config.yaml
n_layer: 12
d_expert: 288
d_shared_expert: 0
router_score: "softmax"
balance_bias: false
norm_eps: 1e-06
tie_embeddings: false
beta2: 0.98
grad_clip: 1.0
seq_len: 512
train_tokens: 297600000
Below are experts of layer 5 (counted from 0) of a mixture-of-experts language model. Rows are named router (the router's row for the expert), up (a neuron's input weights, with its number) and show model dimensions 0-39. Each number is 50 + 12 x the weight over its row's rms, rounded and kept within 0 to 99.
After each expert's rows: "gets" lists some tokens that make up at least twice as much of what it gets as of all text; "mostly gets" lists some tokens that are sent to it at least half of the time. This comes from a sample of Wikipedia text that the model never trained on. Tokens count by the router's weight.

# expert 3
router:56 65 44 60 34 65 49 30 36 55 40 34 35 75 67 32 52 45 60 53 39 43 47 43 55 53 54 44 49 46 48 44 47 63 51 58 33 68 52 31
up0:63 76 54 55 53 51 37 31 37 62 22 49 36 49 42 41 34 63 57 53 69 77 54 50 52 51 66 53 52 45 57 53 48 53 27 55 38 65 49 47
up1:45 42 44 46 52 32 54 52 61 68 49 61 43 67 45 43 60 54 58 37 52 71 44 54 38 45 51 66 58 52 57 49 43 68 45 54 54 56 64 44
up2:46 60 69 53 33 68 64 53 52 52 36 58 57 70 58 40 51 51 52 55 73 48 50 39 42 45 60 44 64 44 58 72 55 44 42 45 64 32 38 43
up3:49 39 41 59 47 40 33 28 59 49 34 51 50 44 59 31 49 43 58 45 68 44 74 35 61 63 29 44 31 44 48 54 54 52 48 74 60 51 34 67
up4:55 41 52 51 39 56 61 47 42 35 55 45 54 39 54 34 74 41 38 49 57 54 61 42 65 49 50 61 68 62 57 39 59 40 50 53 37 45 39 49
up5:46 29 56 44 33 64 41 42 42 65 28 47 52 73 49 57 58 30 49 45 52 72 56 48 56 54 67 60 46 55 39 38 47 52 52 39 45 60 69 58
up6:49 42 54 74 36 22 41 59 49 77 43 29 37 68 54 36 34 58 60 51 39 75 60 67 67 39 65 49 49 62 57 68 26 39 72 40 48 78 54 54
up7:59 47 39 37 47 74 41 54 39 69 41 53 40 67 46 45 43 30 53 90 41 37 52 40 56 44 57 49 65 31 36 45 63 20 52 54 45 52 53 41
up8:49 21 39 75 44 57 74 42 39 55 60 34 43 65 48 37 40 43 65 60 56 56 54 43 64 41 22 49 55 30 54 57 49 45 41 55 43 49 42 43
up9:27 43 35 40 52 40 54 57 46 46 51 44 46 63 75 46 57 40 48 41 37 43 41 53 65 49 56 69 48 68 59 37 74 46 52 50 32 52 42 38
up10:37 45 48 49 43 33 27 46 61 61 53 30 31 66 60 30 50 61 53 43 55 29 51 56 56 40 46 50 44 68 42 47 46 40 57 57 47 74 33 48
up11:66 35 55 61 32 33 49 50 52 59 50 40 41 44 59 42 51 40 45 63 53 65 47 63 68 50 61 45 40 50 63 29 37 61 52 61 40 46 44 34
up12:57 45 45 57 49 59 50 44 41 66 54 43 40 54 47 41 44 49 52 66 71 36 58 66 45 69 52 58 20 49 49 63 37 58 47 33 70 64 74 65
up13:59 44 48 49 66 44 56 51 47 56 35 51 56 51 60 38 64 58 71 57 30 54 42 33 57 35 59 45 64 60 68 55 33 51 53 54 33 66 42 45
up14:57 44 57 51 27 64 43 37 58 42 39 42 31 50 48 55 61 35 40 52 42 61 72 41 71 48 78 32 39 38 62 43 59 35 58 52 36 32 53 54
up15:34 56 43 59 48 65 32 52 50 62 40 44 56 66 57 36 59 60 42 46 54 54 41 35 53 55 57 44 39 48 57 40 50 59 50 44 40 48 33 67
up16:38 43 42 50 27 62 61 39 43 60 46 47 42 61 36 38 73 33 47 56 53 58 36 69 41 60 52 48 32 37 49 62 52 58 60 48 56 47 55 81
up17:76 56 36 41 56 56 61 53 34 58 36 47 29 72 47 57 50 47 61 51 83 52 48 31 32 35 64 30 39 53 68 45 51 82 70 47 33 48 43 64
up18:60 45 38 55 58 62 68 46 49 49 44 51 66 68 53 34 31 51 54 72 92 57 68 53 54 33 37 32 54 55 51 47 50 48 54 56 68 48 58 45
up19:33 48 50 34 59 52 36 38 39 49 65 56 53 53 51 43 57 52 66 56 40 28 50 45 28 50 48 45 55 39 54 68 27 59 65 51 49 50 60 50
up20:74 32 44 38 36 87 49 52 50 68 58 55 49 31 45 45 50 42 61 48 60 44 45 24 54 51 48 43 64 45 47 36 64 38 47 81 43 49 45 41
up21:60 45 34 43 50 45 68 45 30 56 51 41 50 47 58 68 56 47 61 50 53 42 47 40 58 53 54 55 69 60 53 55 49 37 39 35 65 49 51 35
up22:63 45 32 65 63 69 29 37 46 50 29 69 53 61 63 40 67 29 51 53 75 60 51 55 51 53 55 42 42 38 43 69 48 57 67 59 35 54 54 59
up23:46 52 40 50 53 29 37 46 43 48 58 32 31 34 42 20 57 32 29 38 31 50 59 36 55 47 48 38 50 32 60 61 75 34 51 67 55 71 68 30
up24:42 50 41 43 61 55 21 48 40 28 27 39 59 58 63 30 60 55 64 55 45 34 50 17 53 47 47 38 49 74 68 35 24 49 55 52 45 65 49 48
up25:48 67 49 80 28 50 50 34 42 45 27 61 72 55 59 51 32 30 39 60 70 44 67 77 45 49 60 41 43 43 56 68 83 52 47 61 46 51 57 68
up26:76 33 41 53 45 55 46 48 38 51 64 46 33 38 50 43 67 51 52 53 41 41 53 25 42 62 52 50 56 58 48 64 40 41 53 67 34 56 47 37
up27:09 57 53 73 62 45 60 57 36 55 66 46 46 42 47 51 61 66 20 45 34 56 61 62 49 46 48 52 30 49 35 51 60 48 32 52 34 50 34 35
up28:52 63 44 44 51 50 46 37 49 51 67 69 54 59 54 29 59 27 39 18 41 38 31 47 49 32 24 72 46 46 47 53 50 61 56 34 37 55 63 47
up29:61 38 63 47 62 46 37 48 50 53 59 31 70 55 82 56 47 43 56 85 41 43 44 34 35 44 69 49 57 73 60 55 55 19 44 56 32 60 38 69
up30:89 26 48 59 44 27 55 57 56 64 41 62 46 49 50 31 34 57 44 47 38 60 51 44 62 46 55 86 35 46 66 41 48 41 39 64 56 56 73 34
gets: ".", "-", " \"", ":", "y", " The"
mostly gets: "featuring", " uns", " Mean", " you", " :", "?"

# expert 0
router:28 35 22 65 39 62 60 34 48 54 40 37 32 63 79 21 65 50 50 60 53 29 74 52 50 46 36 45 47 52 64 45 43 39 48 72 48 64 46 59
up0:58 73 51 46 69 31 43 60 48 33 37 49 66 39 56 30 71 46 65 43 45 49 68 45 53 47 49 47 33 60 51 32 72 43 22 71 48 32 50 33
up1:30 44 55 60 46 40 37 41 44 47 48 57 41 59 45 56 50 38 64 46 71 37 50 61 45 64 32 34 61 35 68 59 57 57 70 72 42 48 39 39
up2:34 37 57 56 53 58 48 56 25 60 50 24 57 60 35 46 61 46 55 55 51 38 61 53 57 33 46 45 45 42 56 39 50 48 42 49 36 61 77 55
up3:59 60 50 39 56 42 46 56 12 21 69 58 59 36 49 50 31 35 30 68 73 54 55 60 38 38 50 72 60 55 54 48 69 25 57 49 71 48 53 39
up4:44 47 43 59 47 56 42 32 44 55 46 59 36 60 57 56 33 42 36 44 54 60 70 45 59 32 43 41 47 38 46 65 48 49 51 67 54 36 43 44
up5:39 48 32 60 46 42 57 47 66 46 66 21 45 48 55 41 59 51 45 47 40 30 71 47 31 40 39 53 35 57 70 46 64 45 30 57 45 46 59 51
up6:31 39 49 49 58 61 57 54 25 46 56 52 38 48 72 50 39 13 49 63 36 53 52 15 49 28 33 54 58 37 52 54 41 38 61 52 57 51 66 44
up7:59 37 46 44 50 34 56 56 32 53 53 26 49 63 54 29 36 62 58 48 64 28 45 44 60 39 55 62 26 43 67 45 46 43 64 50 32 70 52 69
up8:61 39 38 48 39 54 58 46 55 66 47 45 47 33 61 40 75 54 51 62 58 31 52 61 61 45 59 65 47 42 53 63 64 40 37 51 48 61 39 60
up9:48 37 47 64 37 58 32 46 52 27 62 24 40 57 54 42 48 49 37 80 64 34 46 84 28 44 37 22 41 65 57 68 24 39 57 67 51 46 54 38
up10:50 45 62 47 48 63 46 67 37 41 65 40 59 70 37 53 67 30 71 50 61 33 57 75 52 39 66 38 57 43 57 26 57 28 61 56 20 52 57 50
up11:40 60 48 54 51 45 66 59 50 28 50 59 49 47 46 42 36 45 58 44 60 46 62 57 70 77 53 48 34 54 80 46 37 55 76 58 73 47 35 44
up12:32 49 34 49 38 68 42 54 18 53 69 45 40 60 59 30 53 57 46 72 56 28 65 42 39 43 54 63 40 47 41 51 50 59 50 37 62 66 46 53
up13:50 63 52 58 34 54 36 48 37 44 30 42 54 49 62 57 25 56 70 42 44 47 43 50 51 40 70 59 66 44 85 59 48 42 81 33 44 50 49 46
up14:26 29 52 43 40 65 64 48 42 57 48 71 53 39 45 51 37 60 49 42 62 47 74 58 54 58 50 43 43 45 37 42 79 57 38 57 55 37 60 55
up15:49 44 56 55 30 50 56 59 42 61 47 57 45 54 51 51 43 43 43 75 37 34 43 51 39 41 39 46 39 36 93 48 41 61 43 60 56 43 68 55
up16:49 54 45 32 38 73 46 38 52 60 52 50 57 43 46 38 53 51 53 46 32 45 45 36 63 51 28 63 55 53 68 72 53 47 49 49 56 50 54 56
up17:35 33 47 66 48 50 46 72 29 80 58 37 29 73 72 46 42 41 56 53 31 36 61 53 45 54 51 23 65 55 56 41 48 43 41 56 44 52 68 48
up18:49 46 53 64 50 56 52 72 38 71 49 45 46 55 55 38 60 44 32 64 54 53 59 61 51 60 62 41 65 39 67 48 34 49 52 64 56 52 37 60
up19:60 52 43 77 67 52 47 45 72 68 55 50 33 59 50 55 33 29 25 42 39 51 39 62 50 45 65 40 37 53 47 38 51 46 42 49 30 61 69 43
up20:50 13 42 56 50 72 50 38 51 51 69 47 43 44 49 42 65 35 26 62 55 56 59 49 46 50 59 40 48 45 51 64 57 40 62 55 37 36 52 47
up21:50 51 37 39 45 56 72 53 50 60 60 45 61 47 44 37 55 39 66 60 59 33 52 58 49 56 60 46 54 63 76 39 47 49 43 57 57 51 41 70
up22:57 46 45 55 31 67 64 50 67 64 46 51 48 74 57 35 50 46 57 44 51 52 52 46 47 61 39 37 53 31 58 57 47 30 45 69 40 40 40 57
up23:56 44 44 59 29 59 74 61 46 51 56 25 43 42 55 35 55 45 40 41 32 53 64 48 48 39 58 37 53 33 86 40 62 39 29 77 26 41 55 58
up24:40 55 58 56 45 79 44 50 23 61 50 29 39 65 47 55 36 28 70 37 52 53 45 62 26 47 54 30 58 41 68 48 43 59 56 41 53 63 44 46
up25:45 27 48 47 39 50 47 61 52 54 47 56 48 50 51 48 33 43 40 67 47 40 76 50 59 43 43 37 61 35 56 38 58 47 42 57 75 59 63 49
up26:48 46 60 52 30 37 48 69 52 61 48 27 45 30 67 47 49 58 44 63 58 64 57 36 51 48 62 45 50 63 53 41 41 58 45 48 50 61 42 63
up27:47 46 47 38 59 46 50 59 51 56 47 33 60 40 54 51 59 66 62 51 47 44 40 60 52 49 35 46 42 44 54 46 36 62 51 63 44 61 38 49
up28:58 31 44 58 49 64 52 41 35 54 52 53 29 43 49 67 30 50 59 45 63 60 72 41 48 59 70 48 42 53 45 64 61 33 61 55 43 62 49 53
up29:58 28 37 68 34 98 58 34 57 64 59 45 46 59 28 53 55 42 43 49 60 61 47 34 53 59 61 41 56 67 48 40 43 37 51 45 54 39 46 53
up30:43 62 58 49 43 52 54 53 65 37 47 42 42 50 66 42 59 45 35 45 46 62 61 61 55 37 47 27 31 58 54 50 62 62 45 45 53 56 50 57
gets: "–", "-", " (", "/", "  ", "°"
mostly gets: "/", " Preceded", " Phylum", " Votes", "–", "−"

# expert 6
router:39 36 25 64 28 63 60 37 48 64 45 40 25 61 78 25 65 49 57 60 47 31 71 45 49 50 39 41 50 60 67 46 38 44 53 79 41 67 49 61
up0:34 69 45 41 34 67 46 56 46 41 75 46 36 51 55 39 52 56 45 64 57 45 65 45 55 64 44 57 74 37 53 56 41 38 50 74 48 48 64 71
up1:61 28 59 44 34 46 56 42 35 46 36 56 71 43 57 46 43 54 50 64 61 42 69 53 58 32 40 56 34 56 37 56 41 69 37 56 61 56 47 53
up2:53 48 69 53 53 65 24 63 59 26 51 51 56 62 62 67 48 42 30 37 66 32 41 33 53 44 50 48 31 30 68 42 54 51 44 52 21 67 48 49
up3:68 62 57 43 61 33 33 56 50 50 61 24 48 58 61 53 49 54 48 49 62 50 56 47 39 47 79 29 51 39 27 44 40 43 50 51 59 57 59 42
up4:33 45 27 39 68 80 25 51 37 54 56 40 30 51 41 38 38 47 57 69 53 36 48 39 57 67 59 48 81 51 61 55 56 58 39 61 42 57 59 78
up5:65 48 41 53 39 50 47 33 45 56 48 40 75 42 41 49 47 30 46 63 56 59 54 54 49 54 48 52 45 21 48 61 39 62 62 43 45 55 47 57
up6:60 48 34 65 66 46 34 56 57 67 41 49 48 65 51 31 49 41 58 66 66 46 53 54 55 40 40 29 36 46 56 46 40 43 69 55 51 43 58 66
up7:51 59 37 63 60 52 54 64 45 53 55 64 51 73 50 45 46 26 29 63 61 54 54 44 66 35 44 35 44 49 72 52 45 59 72 61 47 69 52 74
up8:39 54 42 44 41 77 59 59 43 53 45 49 56 48 51 33 35 67 73 69 60 39 32 49 34 54 49 59 45 49 44 45 57 73 19 66 55 63 58 43
up9:62 44 65 55 38 42 40 51 65 37 51 60 76 63 55 38 55 58 50 34 42 24 57 58 53 49 60 33 34 37 35 47 61 41 56 54 56 43 48 57
up10:70 53 27 50 67 63 49 44 56 59 69 50 55 75 66 23 43 52 59 52 57 38 47 43 44 75 30 53 58 53 50 43 57 42 57 39 44 39 59 61
up11:66 40 46 65 59 39 58 34 47 57 22 35 39 57 73 40 35 65 44 44 50 34 50 51 52 57 48 54 53 28 65 42 45 52 39 72 33 59 45 59
up12:44 46 57 68 47 59 50 52 29 49 66 56 56 51 65 60 17 51 57 51 74 40 53 55 62 46 43 48 46 32 44 48 45 36 56 73 41 73 37 41
up13:42 62 57 58 52 41 39 52 26 48 47 33 53 79 44 47 54 61 60 47 53 30 36 63 50 67 25 58 64 46 59 40 67 60 58 46 41 34 32 54
up14:32 49 33 67 47 41 41 43 50 64 70 58 51 60 57 46 65 58 24 50 39 22 37 40 47 40 46 48 38 36 55 50 58 62 60 62 49 76 45 62
up15:90 47 29 56 35 50 39 59 70 45 56 49 53 47 58 55 64 65 37 29 77 45 61 56 52 56 54 29 43 47 26 51 44 35 63 33 40 43 59 29
up16:47 49 31 34 62 65 69 59 32 45 46 46 34 54 23 38 47 59 76 47 41 38 21 31 57 45 33 58 42 48 46 59 57 48 57 75 51 49 46 73
up17:32 42 52 49 26 53 41 55 46 36 53 35 47 49 49 37 32 64 62 47 55 45 59 65 77 39 49 39 41 45 62 51 66 75 48 67 44 45 43 54
up18:54 56 38 57 63 55 47 32 48 63 57 42 41 46 45 48 42 45 35 55 68 44 62 51 55 42 71 23 47 46 47 40 48 59 58 61 53 66 46 68
up19:43 33 54 40 49 52 35 60 47 55 48 38 41 37 60 36 50 46 55 77 52 52 61 56 58 38 47 50 50 45 59 60 45 33 65 46 46 46 51 62
up20:65 66 38 69 71 39 50 59 39 52 66 49 67 71 60 39 35 33 57 62 47 68 52 62 62 44 54 32 58 59 73 40 55 48 57 68 52 68 27 51
up21:60 46 40 63 47 55 49 50 59 54 51 47 44 44 65 55 55 48 46 69 58 42 50 52 51 50 54 25 56 51 34 50 63 58 60 71 62 51 49 49
up22:50 53 65 29 48 52 28 63 53 55 34 49 66 51 63 34 51 41 70 57 40 41 36 66 59 72 33 44 57 24 71 52 67 61 64 58 40 37 54 65
up23:77 63 32 54 42 58 53 56 55 34 39 53 53 55 40 41 37 29 47 66 67 43 39 43 52 57 55 59 32 58 58 50 42 58 83 36 49 64 46 55
up24:56 50 23 50 47 84 57 40 38 54 53 59 52 58 84 46 68 46 39 38 56 53 65 64 47 69 53 37 25 36 53 61 47 38 48 38 57 49 53 49
up25:53 46 42 47 45 47 52 33 21 50 45 41 32 48 50 33 55 45 73 59 49 39 65 72 49 41 46 39 39 66 73 62 38 58 52 67 46 76 54 50
up26:60 55 52 61 56 38 57 58 49 55 53 38 56 58 62 36 33 49 51 57 46 45 58 36 64 45 52 47 34 52 73 32 36 50 61 47 56 57 52 52
up27:26 58 69 61 39 67 36 60 41 34 42 30 57 49 59 55 61 57 43 53 42 57 43 38 51 40 60 50 49 25 54 40 53 57 36 55 51 42 42 31
up28:50 48 47 49 46 65 40 59 77 56 55 43 39 64 55 49 41 42 82 52 51 33 52 75 49 42 46 47 44 53 56 54 34 60 51 53 55 52 61 66
up29:67 45 50 44 62 47 45 36 30 33 62 42 46 62 38 53 45 57 32 58 43 51 36 13 53 54 55 49 41 55 55 46 56 43 69 59 43 43 63 49
up30:56 56 48 44 54 55 45 57 36 69 63 24 52 60 41 50 48 51 31 61 37 58 61 59 31 43 43 51 55 35 46 67 56 45 57 29 56 33 39 48
gets: " the", " of", " to", " were", " from", " The"
mostly gets: " Succeeded", " Khan", " Brigade", " people", " military", " Ottoman"

# expert 2
router:45 51 30 55 42 59 41 22 51 54 35 47 52 53 75 21 60 43 42 61 39 39 61 52 62 58 33 41 57 63 60 57 41 64 59 54 53 53 42 52
up0:45 66 57 53 28 59 56 56 48 54 52 35 43 72 66 16 72 48 66 69 42 54 51 50 56 49 36 66 63 51 43 65 52 53 50 63 55 33 81 62
up1:46 39 51 72 66 57 38 36 43 70 49 47 35 35 87 40 58 46 60 56 62 24 52 25 36 52 61 41 25 39 51 53 43 52 64 58 32 49 43 46
up2:46 45 48 52 47 75 56 37 50 35 72 49 50 60 61 43 59 58 40 47 59 36 57 45 37 42 70 57 60 66 31 33 41 47 36 38 50 31 43 42
up3:55 53 44 38 60 49 28 22 51 49 63 45 32 50 55 53 67 30 66 63 52 29 34 23 27 45 56 76 54 60 62 80 59 60 51 44 45 54 46 54
up4:43 53 38 49 47 52 61 33 46 37 52 38 55 67 62 32 56 41 31 71 64 60 76 55 47 60 49 36 49 46 71 32 58 41 49 45 47 42 60 62
up5:48 64 50 57 40 60 31 58 52 45 46 30 51 59 79 54 50 59 56 60 40 44 61 63 64 35 43 56 32 52 64 59 37 64 51 60 37 47 82 51
up6:53 53 47 56 32 59 48 18 50 65 46 39 53 55 69 45 82 53 42 56 74 50 46 40 26 39 52 42 53 38 30 37 45 51 52 44 42 45 24 51
up7:39 52 41 66 67 48 34 11 51 39 62 49 47 63 54 57 33 57 53 54 65 28 45 61 55 41 41 48 52 64 57 41 54 46 38 31 55 55 33 47
up8:67 52 36 57 53 62 48 85 77 67 45 63 55 52 78 41 55 49 57 33 46 48 47 39 54 50 31 71 53 53 60 59 38 39 56 70 59 65 59 46
up9:67 53 45 55 52 77 55 55 54 45 34 30 46 59 62 37 61 69 42 63 37 43 55 37 45 47 44 36 43 60 64 53 58 64 34 63 43 49 50 67
up10:25 33 50 57 63 59 29 42 34 45 47 50 44 40 67 57 47 42 51 73 50 42 47 60 37 49 58 67 45 23 44 55 44 58 45 46 34 60 71 45
up11:39 41 44 54 43 50 58 33 30 49 51 23 71 57 65 37 53 61 53 44 55 46 46 33 48 37 56 49 45 52 39 42 36 71 52 59 49 54 50 55
up12:67 42 38 51 43 75 61 42 51 55 32 37 54 56 44 45 58 60 22 53 43 41 62 28 38 55 58 43 59 43 54 58 54 54 25 31 49 42 40 30
up13:44 31 56 51 55 53 44 38 35 60 39 37 52 64 86 36 55 45 49 51 48 56 84 52 61 43 53 43 51 33 67 68 52 23 35 56 52 47 56 51
up14:44 61 65 55 41 39 72 45 63 54 61 26 42 60 56 34 38 58 45 69 57 50 33 65 59 53 41 31 41 53 56 56 31 30 40 69 40 36 73 42
up15:35 44 59 50 34 62 54 44 71 44 46 46 35 50 48 20 38 26 32 64 52 42 53 42 70 50 51 54 54 46 36 39 39 51 53 30 55 51 41 56
up16:36 41 59 65 51 56 47 40 26 43 45 33 40 37 49 62 34 58 45 47 66 56 62 29 58 46 71 63 48 49 54 45 32 63 50 52 36 57 53 72
up17:29 38 44 64 50 46 37 52 41 43 38 33 48 44 52 63 41 27 26 48 55 59 36 51 53 46 69 48 48 54 43 65 58 37 55 71 37 43 57 39
up18:56 30 57 54 32 50 56 46 36 36 56 39 50 53 65 36 50 32 60 48 51 71 48 55 52 53 47 46 45 47 41 42 41 70 38 70 42 38 46 40
up19:43 49 41 59 55 44 13 43 61 53 71 44 24 69 60 38 43 51 39 48 48 46 63 51 39 38 44 66 67 54 55 58 58 27 47 47 56 51 41 68
up20:58 35 54 51 60 41 27 37 34 72 49 43 29 54 73 35 68 44 36 50 58 46 58 33 48 43 54 79 41 44 42 39 63 22 50 52 53 42 48 58
up21:54 47 58 28 72 52 33 47 50 32 25 60 50 39 63 44 58 55 44 43 35 37 80 37 45 51 53 45 59 54 59 56 61 35 43 54 42 54 46 37
up22:45 55 79 63 39 70 72 34 46 51 66 33 39 39 64 40 37 41 56 66 74 48 49 68 50 41 54 55 51 59 40 61 48 45 53 61 48 60 28 53
up23:51 39 59 57 48 68 48 49 43 44 37 52 47 55 73 53 62 49 42 50 50 44 56 59 85 41 66 48 50 56 36 38 49 28 37 66 62 44 42 68
up24:29 47 36 64 47 43 41 41 52 65 45 76 47 45 51 43 19 26 55 62 47 49 59 39 77 46 54 43 69 74 58 33 48 69 78 78 45 47 61 73
up25:59 67 45 52 55 32 66 42 59 52 65 41 43 82 47 42 51 64 50 71 55 31 52 32 48 39 39 45 52 46 68 47 37 59 38 64 48 57 75 62
up26:54 42 57 72 71 37 40 16 77 70 42 37 53 54 71 30 35 53 45 60 71 43 32 41 57 43 62 49 51 58 48 52 49 39 45 41 40 45 32 39
up27:35 55 39 50 45 47 39 34 43 65 33 41 63 61 41 24 47 35 56 59 45 40 49 43 61 45 37 54 46 57 35 48 24 62 64 55 54 45 55 69
up28:64 33 34 42 49 49 54 41 54 63 55 62 35 61 54 37 64 48 54 52 87 44 62 51 39 33 53 40 50 51 58 65 55 55 57 43 66 40 67 53
up29:45 66 55 45 56 64 32 46 48 36 44 57 41 57 59 44 50 58 42 60 37 42 42 52 81 52 64 41 65 85 57 44 43 44 22 73 53 52 37 58
up30:44 60 66 54 53 45 51 21 40 41 50 35 36 52 45 31 66 39 33 53 75 61 59 58 42 53 39 24 64 46 57 51 55 38 20 45 56 46 58 49
gets: "=", "\"", ")", "e", "a", "o"
mostly gets: " von", "burg", "н", "sch", "mann", " Arts"

# expert 4
router:42 41 37 64 55 58 57 42 56 46 67 47 45 61 68 13 60 44 69 40 62 31 56 56 48 48 56 46 50 46 68 37 64 47 38 56 34 61 43 64
up0:55 60 54 53 51 65 55 46 52 63 45 33 35 46 51 23 65 53 53 68 40 30 49 25 32 41 43 69 83 85 50 60 42 50 60 49 55 53 47 57
up1:47 55 42 58 38 30 35 66 50 49 39 43 38 44 48 56 49 50 73 45 41 47 69 41 61 43 51 41 31 73 56 51 36 40 49 62 67 77 53 51
up2:51 21 44 51 36 65 50 23 48 54 50 42 50 62 54 55 32 53 55 71 38 35 70 45 65 37 59 49 59 56 66 54 56 49 71 48 65 60 37 31
up3:39 55 48 68 44 50 67 68 58 51 62 41 50 67 56 45 44 57 33 44 52 32 65 39 51 52 54 54 62 49 58 69 53 61 44 67 34 63 45 57
up4:61 43 53 39 42 48 53 46 45 56 49 61 49 58 66 30 46 53 64 53 48 78 55 46 32 51 44 46 58 52 31 44 54 32 52 78 45 60 50 38
up5:37 46 47 47 37 69 58 39 42 44 60 40 42 35 55 28 66 49 59 59 54 30 67 32 60 52 57 53 31 41 69 48 45 53 51 48 61 70 44 42
up6:46 53 54 50 51 63 33 47 68 47 40 38 53 62 56 48 54 46 66 47 46 32 57 45 26 68 54 34 37 42 61 45 59 56 80 61 45 58 49 77
up7:29 40 57 41 61 64 50 49 54 59 61 42 50 50 51 49 53 42 66 42 37 53 60 48 48 49 46 48 49 36 62 31 40 43 33 48 73 51 34 56
up8:61 56 37 58 42 37 49 33 44 61 56 50 37 53 59 53 50 51 49 38 38 59 61 65 45 54 44 48 46 46 68 53 63 36 57 71 53 54 37 56
up9:65 52 47 41 39 44 53 40 55 54 51 31 47 38 49 61 66 65 43 62 56 49 60 39 40 45 52 44 37 38 27 40 33 62 72 46 22 59 29 52
up10:56 65 48 63 11 57 56 28 57 49 48 58 61 53 61 54 63 30 47 47 67 54 54 50 27 55 42 25 44 31 47 45 70 58 49 46 50 47 65 70
up11:30 60 40 62 34 52 44 31 43 52 29 18 55 55 45 54 45 36 38 50 62 49 67 42 50 42 44 45 63 51 54 48 51 47 33 36 44 58 69 41
up12:64 57 01 51 58 40 33 40 64 53 43 34 55 47 55 45 65 58 39 79 42 57 66 67 49 39 43 33 48 42 47 76 38 64 48 35 60 77 57 63
up13:54 69 35 41 39 57 39 53 50 50 38 53 35 22 59 34 60 55 56 52 32 65 52 69 39 60 48 54 52 61 61 64 61 43 31 73 45 59 40 56
up14:45 53 54 57 47 43 41 51 38 64 45 52 49 43 55 42 57 34 59 70 56 35 58 72 64 52 56 38 81 52 44 42 51 45 46 59 60 49 47 48
up15:71 29 49 62 56 54 45 46 40 41 48 59 42 62 54 39 52 44 53 83 53 21 59 34 58 34 49 20 54 36 55 55 41 54 58 62 58 54 55 30
up16:55 43 51 37 66 50 45 36 38 52 54 10 40 50 51 54 48 63 65 54 34 51 57 50 40 46 59 51 49 60 67 55 47 53 54 49 42 63 48 49
up17:60 57 52 61 48 64 41 43 59 52 50 44 47 52 50 44 55 54 68 60 72 42 46 27 50 59 49 45 24 53 61 40 55 65 42 64 17 36 44 66
up18:41 41 24 42 39 47 42 36 56 53 62 06 41 56 51 49 41 42 54 55 58 50 48 87 34 44 43 42 28 43 57 76 46 76 65 33 56 55 50 56
up19:47 31 48 42 27 41 54 39 58 45 49 38 34 41 74 30 55 40 45 47 39 50 52 38 77 40 57 32 64 49 65 47 24 38 43 72 45 42 74 28
up20:47 55 43 51 56 77 80 34 60 58 51 68 44 59 58 37 41 54 70 57 44 45 46 54 54 58 59 72 57 48 37 46 40 65 35 60 45 41 49 37
up21:62 29 23 45 62 47 49 57 55 33 61 15 34 56 49 53 60 47 33 81 41 59 71 55 54 49 46 51 33 52 69 50 61 68 33 69 58 70 55 54
up22:55 56 55 69 53 37 51 44 59 38 56 43 51 63 46 38 48 20 42 61 60 47 42 44 56 46 53 48 57 52 56 59 34 46 72 43 56 46 36 54
up23:63 43 48 45 49 57 64 40 46 46 45 49 59 63 64 39 52 57 65 44 50 20 53 55 49 60 39 51 63 50 31 49 47 37 51 71 38 53 52 43
up24:39 81 62 75 41 48 44 42 21 47 61 53 40 60 39 44 21 32 71 48 61 40 48 33 58 56 51 27 87 63 54 19 59 49 51 44 77 46 48 58
up25:48 41 48 40 59 72 33 56 27 52 57 57 31 45 60 46 23 51 54 69 63 31 38 49 41 44 52 40 31 67 71 50 54 64 53 46 58 58 56 55
up26:45 62 45 51 56 68 41 30 40 55 49 51 61 40 52 44 47 39 39 69 64 51 49 51 39 52 49 49 56 46 61 24 69 53 52 54 62 59 44 57
up27:63 41 44 54 52 59 44 43 53 43 49 50 44 63 45 45 53 48 65 57 44 52 57 53 57 43 57 60 48 54 50 54 56 53 52 60 46 55 56 48
up28:73 39 50 51 57 81 90 44 48 58 44 56 45 59 41 38 45 47 54 58 47 35 63 55 43 55 48 40 20 52 61 54 62 55 61 61 65 53 38 35
up29:36 43 66 54 50 54 66 48 52 43 55 70 52 67 56 35 60 58 51 41 59 37 53 55 29 55 57 49 51 29 55 61 78 39 48 61 48 45 47 39
up30:52 65 59 68 33 62 59 33 51 44 63 62 52 48 72 51 52 45 52 49 56 44 36 37 35 53 37 34 40 33 53 49 56 58 32 56 55 43 50 55
gets: "=", "s", "\n\n", "'", " that", " ="
mostly gets: " that", "s", " whom", " Animalia", "ir", " Kir"